{"n_layer": 13, "d_model": 640, "n_experts": 32, "experts_per_token": 1, "d_expert": 128, "d_shared_expert": 448, "activation": "swiglu", "moe_layers": [0, 1, 2, 3, 4, 5, 6, 7, 8, 9, 10, 11, 12], "router_score": "sigmoid", "normalize_top_k": false, "routed_scale": 2.0, "balance_loss": 0.00656, "balance_bias": false, "shared_expert_gate": true, "scale_expert_input": true, "init_std_router": 0.0144, "lr_router": 0.000936, "vocab_size": 5395, "norm": "rmsnorm", "norm_eps": 1e-06, "tie_embeddings": "early", "optimizer": "soap_variant", "lr": 0.00117, "beta1": 0.95, "beta2": 0.99, "grad_clip": 2.0, "batch_tokens": [65536, 131072], "seq_len": 1024, "train_tokens": 1104000000, "steps": 12096, "dataset": "wikipedia_en"}
Below are experts of layer 10 (counted from 0) of a mixture-of-experts language model. Rows are named router (the router's row for the expert), gate (a neuron's input weights, with its number), up (a neuron's input weights, with its number) and show model dimensions 0-63. Each number is 128 + 32 x the weight over its row's rms, rounded and kept within 0 to 255.
After each expert's rows: a language model's description of what the expert responds to; "comes after" lists some tokens at least twice as common just before its tokens as in all text. This comes from a sample of Wikipedia text that the model never trained on. Tokens count by the router's weight.

# expert 5
router [ 90  94 155 108 114 148 146 147 106 135 123 128 145 133  84  98 134 136 120 100  58 130 144 146 137  81 174 117  86 147 117 122 117 124 207 144 155 114  96 159 166 159 163 119 131 142 156 139 182 160 174 155 102  47 114 138 144 204 114 142 145 139 123 179]
gate0 [ 46 100 155 169 178  80  90 129 117 133  75  67 152 135 126 112 142 117 114  92 142 129 158 146 130 160 111  97 151 106 132  56 161 171 196 130 143 118  96 146 125 137 131  97 222 183  85 127 152 117 106 111 116 148  65 167 108 142  88 135 131 110 122 156]
up0 [ 67 105 137  94 109  82  99 151 145 104 107  71 128 160 150 130 168  96 115  36  70 152  94 129 150 158 116 119  95 136 140 114 126 124 164 159 110  61 115 196  84 180  44 119 139 127 143 190 124 124  96 102 197 132 114 149 158  76 126 106 127 102 137 148]
What it handles: Determiners after prepositions. The, his, their, its right after prepositions like in, of, at, mostly in biographies and sports careers, e.g. at the time.
comes after: " in", " of", " at", " to", " for", "."

# expert 12
router [ 71 131 124 103 126 189 139 101 166 106 150  96  75 133 171 170 144 104 109 129 162  92 108  75 172 153 124 124 129 106 164 133 109 139 149 131 164 146 133 123 230 142 129 152  90 113 150 139 190 137 119 142 110  79 108 174 127 102 136 176 186 193 134 110]
gate0 [138 151 150 117 101 138 105 102 165 113 144 112 120  77 155 118 119  94 167 118 146  96  86 116 156 164 151 100 118 165 121 140  98  94  99 119 131 127 115 147 155 136 118 118  98 166 142 133 103 132  87 172  95 190  77 144 155 108 132 130 126 210 103 150]
up0 [110 122 133 126 119 146  97 133 193 162 123 177 117 119 105 160  76 171 171 140 116 106  99 140 169 164  97 104 141 163  95 123  80 176 143 141 135 146 112 109 113 159  98  99 109 131 120 131 115 137 129 137 146 136  61 165 106 114  78 125 211 135  79  83]
What it handles: Abstract noun and verb stems. Word stems and whole words in formal prose after and, to, in, the, such as such, prov, requ, addition, regard, involving.
comes after: " and", " to", " in", " the", " of", " for"

# expert 31
router [ 80  81 106 145 101 127 106 154 139 142 149 154  85 140 127 100 133 110 142 195  56 130 123 111 156 132 132 120 103  86  99 140 168 154 130 114 121 156 158 145 113 138 142 141 205 133  97 180 137 131 144  82 123  91  74 117 156 137  77 167 133 134  97 160]
gate0 [109 123 153 152  86 180 125 152 164 106 138  94  80 164 143 162 141 189 117 179  81 134 105 104 122 179 141 118 138  31 145 125 132 161  82 162 156  77 166 109 116 109 113 161 164 126  93 126 106 137  95 120 128 140 105 115 142 124 130 127 159 155 144 103]
up0 [111 136 184 133 104 140  80  82 130 109 192  74 131 115 171 157 149 167 113 164 124  81 126 126 137 145 154 170 138 126 115 125 178 191  63 158  72 111 142 106 178 170  87 100 176 118 153 135  95 160 112 142 112  85 140 127 119  90 166 104 119  93 140 161]
What it handles: Infobox field labels. Field names in infobox and taxonomy lists, such as Species, Genus, Born, Died, Website, Coordinates, and some sentence-final periods.
comes after: "-", " •", " Occup", " D", " Animal", " Binomial"

# expert 25
router [155 160  82 148  76 106 164 133 122 127 105 164 166 101 156 118  86 136 115 197  93 156 163 131 103 101 159  94 173 135  59 172 123 200 137 162 122 132 136 130 134  98 151  89 106 114 117 150 124 118 102 115 163 139 131 179 147 137 143 158 185 134 140  59]
gate0 [140 150 134 194 121 164  94 125 177 143 178  73 141  77 141 130 155 153 149 174 159 177 173 114 171 131 145  87  39 163 128 161 149 132 141 106 169 131 166 156 141 148  73 117  97 164 113 198 182 175  98 200 155 137 103 108 149 115 134 185 127 116 100  59]
up0 [129  99 113 130 104  96  83 109 145 117 126 111 126 133 200 143 102 138  70  95 176 123 182 178  42 128 120 137 111  64 152 113  88 131  87 115  86 139  86 130 132  89 119 149 123  77 163 127 133 160 125 141 121 121 155 182  86  99  92 131  75  87  98 119]
What it handles: Section heading starts. Line breaks and opening ==, ===, ==== that begin Wikipedia section headings such as Background, Club career, Honours.
comes after: "\n", ")", " information", " career", "ography", "rea"

# expert 7
router [114 141 142 134 134 121  86 128 171  93 129 166 106 134 138 140 173 117 166 165 133 159 103  78 193  76 141 107 121  71 181 150 118 116 162 128 168 166 165 103 146  49 111 127 166 105 158 123 168 101 169 130 105  95 110 141 163 113 148 186 179 146 164  88]
gate0 [113 113 129  93 102 153 137 122 187 103 140 126 153 156  92 133  92 134 151  92 191  62  78  69 163  68 135 140  61 118 181 148 140 135 130 138 138 138 131 126  96  74  96 120 176  77 138  55 106 138 126 249 118 158 164 116 115 136 150 100 124 107 134 126]
up0 [161 180 173 147 131 141 108 122 118 130 114 118 139 125 115 101 154 116 124 122 157 193 174 218  96 203 146  85 168 146 123 135 131 147 172 119 116 133 126 123  54 132 155 137 134 166 111 192  84 127 140 106 124  93 106 133  96 137 128 147 150 147 149 155]
What it handles: Part-of predicates, superlatives. Nouns and superlatives after a/the/as in role phrases, such as "a part of", largest, highest, member, professor, percent.
comes after: " the", " as", " a", " is", " was", " became"

# expert 28
router [ 84 144 200 118 136 162 125 112 142 145 165 135  94 162 147 109  81 167 135 152  88 165 161 166 165 127 149  90 131 157 100 147 134  60 166  80  72 140 143 142 114 160  99 133 108 131 175 159 143 161 139 128 155  96 110 144 147 168 153 135 136 143 168  65]
gate0 [118  49 174 100 116 160 161 155 138  67  93 103  94 141  91 152  87 179 122 119 171 194  68 102 191  78 153 154 108 132 110 102  77  77  52 154  59 116 123 140 137 191 152 169 156 134 160 155 115  98 164 110 159 149  84 103 107 146 127 158 129 164 141 156]
up0 [143 109 152  89 149 134 142 126 180 110  56  99 167 149 110 126  71 126  96 164 149 118  87  88 120 100 106 123 132 150 145 131 114 155 181 131  63 112 104 136  95 143 119 155  91 140 174 115 128 118 126 173  44 200 120 146 124 147 134 118 161 168 141 136]
What it handles: Table pipes, sentence ends. Pipes in hockey and sports stat tables, sentence-final periods, and word pieces after G, such as Fort, Gar-, Gal-, Gob-.
comes after: " G", " g", "G", "g", " %", " 7"

# expert 20
router [110 141 132  94 132  83 190  33 116 162 135 176 137 151  88  99  82 150 114 169 112 123 151  99 145 111 175 105 156  92 143 151 111 129 117  94 146 109 120 112 181 125 121  95 142 129 173 142 101 184  99  67 129  67 148 177 203 137  96 190 124  95 182  89]
gate0 [168 113  92  85 115 126 120 146 113 120  96 119 128 170 150 144 117 156 153 134 129 128  92 118  85 141 157 183 139 125 145 101 109 127 140  94 113  97  56 115 168 118 109 119 105 119  92  93 113 155 174 141 157  58  76 120 166  84 121 127 137 117 217 111]
up0 [145  79 109 216 109  84 102  84 158  68 141 131 125 175 154 110 103 108 170 146 208 129 136 180  74 125 138 116 100 126 123 116 118  31  78  84 198  99 129 124 145 115 125 124 100 171 119 120 140 104 117 123 116 112 100 192 114 172 202 140 125 170 134  75]
What it handles: Transport and sports infoboxes. Cells and values in railway station, transit, and combat-sports infoboxes and tables, e.g. station, Line, weight, kg, JR East.
comes after: " |", " B", ":", "|", "B", ")"

# expert 21
router [ 58  92 177 137  90 150 125 174 134  89 129 102 110  93 133 167 121  63 109 153 142 155 150 121 148 108 121 159 113 154  81 151 104  65  95 119  92 144 132 143 169 128  86 104 130 118 123 131 141 182 146 162 197 151 161 153 114 121  81 167 119 110 172 167]
gate0 [186 109 101 152  85 138  97 104 136 125  98  95 147 119 136 106 125  99 154 133  53 135 159 118  46 120 126 178 153 122 123 145 185  78 110 159  98 125  63 111 121 122 147 179  71 113 188 124 103 124 120 156 104 109 107 116 215 141 101 141 136 156 156  81]
up0 [ 96 132  83 109  71 158  71 138 153 166 115 114 162 138  56 129 112 139 122 166 122  70 150  92  95 149 147 125 163 137 113  51 180 139 155 100  64 104 113 104 120 167 144 153 108 118 129 133 181 122 103  97  95 188 134 166 116 172 101 117 130 101 162 102]
What it handles: Numbers and number words. Numerals in tables, populations, percentages and ages, such as 1, 8000, 6,000, 93.21, plus spelled numbers like six, eight.
comes after: " |", ",", " (", ":", ".", ";"

# expert 30
router [107 133 137 135  77 175 194 124 148 134  94 196  97 140 126  83 133 137 106 152  92 151 145 183 109 138 183 125  50 126  97 163 207 161 116  98 114 125 122 137 137 140 125 101 139 116  93 146 145 177 130 123 156 160 151 140 128 150 166 149 154 125 127 117]
gate0 [133 122 126 105  79 162 109 117 138 139 129 171  90 151  47 161  98 142 162  42 112 169 150 169 102 137 137 128 125 136  74 143 151 106 115  96 126 174  91 139 131 153 109 143  90 130 125 149 121 112 118 107 147 149 115 142 109  93 147 153 110 114 162  96]
up0 [149 146 168 159  75 172 134 180  66 129 183 151 166 159 104 143  94 120 196 127 176 110  97 131 116 118 125  85 144  92  78 134  71 174  93 123 124 184 163 127 193 140  86 109  98  85 141 160 157 133 136 129 143 185 159 167 113 175 188 176  96  85 137 142]
What it handles: Line breaks and table endings. Line breaks and cell ends in tables and headings, especially election and football squad tables with ±%, Turnout, MF, DF.
comes after: " |", ".", " =", ")", "|", ";"

# expert 14
router [123 177 182 121 111 163 139 152 133 187 119 144  87 142 162 124 142 123 155 151  88 143 175  92 157  91 131 108  96 117 152 141 134 160 150  89  84 134  79 134 163 167  90 116 183  74 153 150  93 132 100 106 177 126 149 185 106 147  80 130 122 158 125 123]
gate0 [110 109 124 150 101  91 169  69  79 112  80 145 157 174 150  82 138  69 109 134 177 179 124 131 182 120  96 141 150 120 131 171  92 143 105  92 136  78 118 125 118 113  97 124  67 160 108 147  93 157 147 135  59  84 138 176 164 117  37 161 130 112 180 123]
up0 [134 107 149 147 124 103 139  87 122 127 102 135 204 176 121  80 147 107 141 136 144 147  75 105 184  86  78 165 122 128 160 144 166 142  84  79 145 119 169 119 112  78 155 152 134 144 118 115 113 130 116 135 127 102 123 156 163  97  39 118 110 171 193 116]
What it handles: Table line breaks, numbers. Line breaks and numbers ending table rows, plus word pieces after Ch-, e.g. Champaign, Chinatown, Chosin.
comes after: " |", ".", " Ch", " ch", "|", "–"

# expert 17
router [116 104 204  82 134 101  55  88 137 190 169 170 119 129 140 104  98 119 105 103 131 138 161 151 114 133 123  81 124 108 155 148 100 125 168  36 126 140 126 116 168  94 104 115 112 143 124 103 130 128 129 104 163 158 129 112 118 187 146 146 156  86  98 126]
gate0 [ 83 120 119 164 113  96  95 152  65 135 102 146  84 150 110 164  83  92 161 131 146 144  99 171 121 141 135 141 103 126 107 146 133 167  64 113 150 143 144 164  98 136  81  61 134 123 132  82  95 109 118 165 121 166 139 132 138 123 117 168 109 135 114 114]
up0 [177 118 163 158 129 127 159 194 120 148 127 124  60 135 132 107 137 130  75 153 102 176 120 106 127 145 119 132 114  76 160 123 138 137 141 116 152  92 110  87 107  85 180 149 139 162 197 198 107 157 109  84 156 116  93 122 164 121 191 152 131 132 172 148]
What it handles: Romance name pieces. Short pieces of Spanish, French, and Italian words and names, e.g. de, qu, co, and the o in Palo Alto.
comes after: " P", " C", " p", " c", "P", "p"

# expert 19
router [ 97 152 146 147  40 150 176 151 149 129 108 200 121 144 130 149  81 183 146 213 111 168 152 183 128  87 215 170 106 121 110 117 180 131  94 134 143 162 158 155 177 180 116  91 131 113 130 146 154 131  95 132 161 211 139 127 129 145  87 129 152  85 128 129]
gate0 [163  74 136 117 152 124 134 134 128  64 126 109 159 137 106 161  87 126 119 122 132 120 125 148 118 174 129 117  89 121 114 174 145 121  98 105 138 134 109 132 112 167 128 117 121 138  68 100 173 141 104  79 127  99 120 134 129 174 105 194 168  85 140 102]
up0 [ 70 168 109 167 115 155  89 108 146 108  84  95 101 129 136 126 117 146 161 104 151 179  64  77 162 156  74  99 163 124 116 118 134 105 115  89 189 112 188  98 120 117 188 130 117 112 135 132 142  72 194 153  70 161 162 114 162  78 143 192 154 218  99 164]
What it handles: Heading marks, table numbers. Closing == and === markers of section headings such as See also, and numbers like 0 or decimals in statistics tables.
comes after: " |", ";", " U", " also", " (", " −"

# expert 0
router [113  73 138 137 150 140 110 151 173 193 168 131 142  61 135 174 110 117 149 118 144 176 154 127 148  97 140  76 111  85 158  69  82 104 160 132 121 158 141 158 160 125  93  79 106 101 123 132 131 176 124  95  90 129 170  97 135 129 124 175 127  92 180 126]
gate0 [144 167  75 157 153 122 184 172 105  92 180 141 104  82 112 115 117 108 109 135 136 117 136  69 166 127  96 113 109 116 149 119 160 188  75 133 110 119 149 120 152 144 154 172 122 158 134  91 107 132  93 164 121 132  97 130  87 145 100  96 149  85 180 150]
up0 [129 115 137 210 160 118 111 129 123  84 124 104  81 109  93 115  79 134 145 138 100 119 142 107 116 132  76 129 121 138 133 155 226 108 153 154  40 134  95 134 111  95 154 142 108 145 196 148  60 143 118 179 123 143 108  94  98 125  93 159 164  76 152 119]
What it handles: Initial capital letters. Single-letter word starts, mostly S, s, A, B, beginning place or personal names such as Saskatchewan, Sudley, McLean; also quotes, hyphens.
comes after: "\n", ",", " of", " in", " the", " ("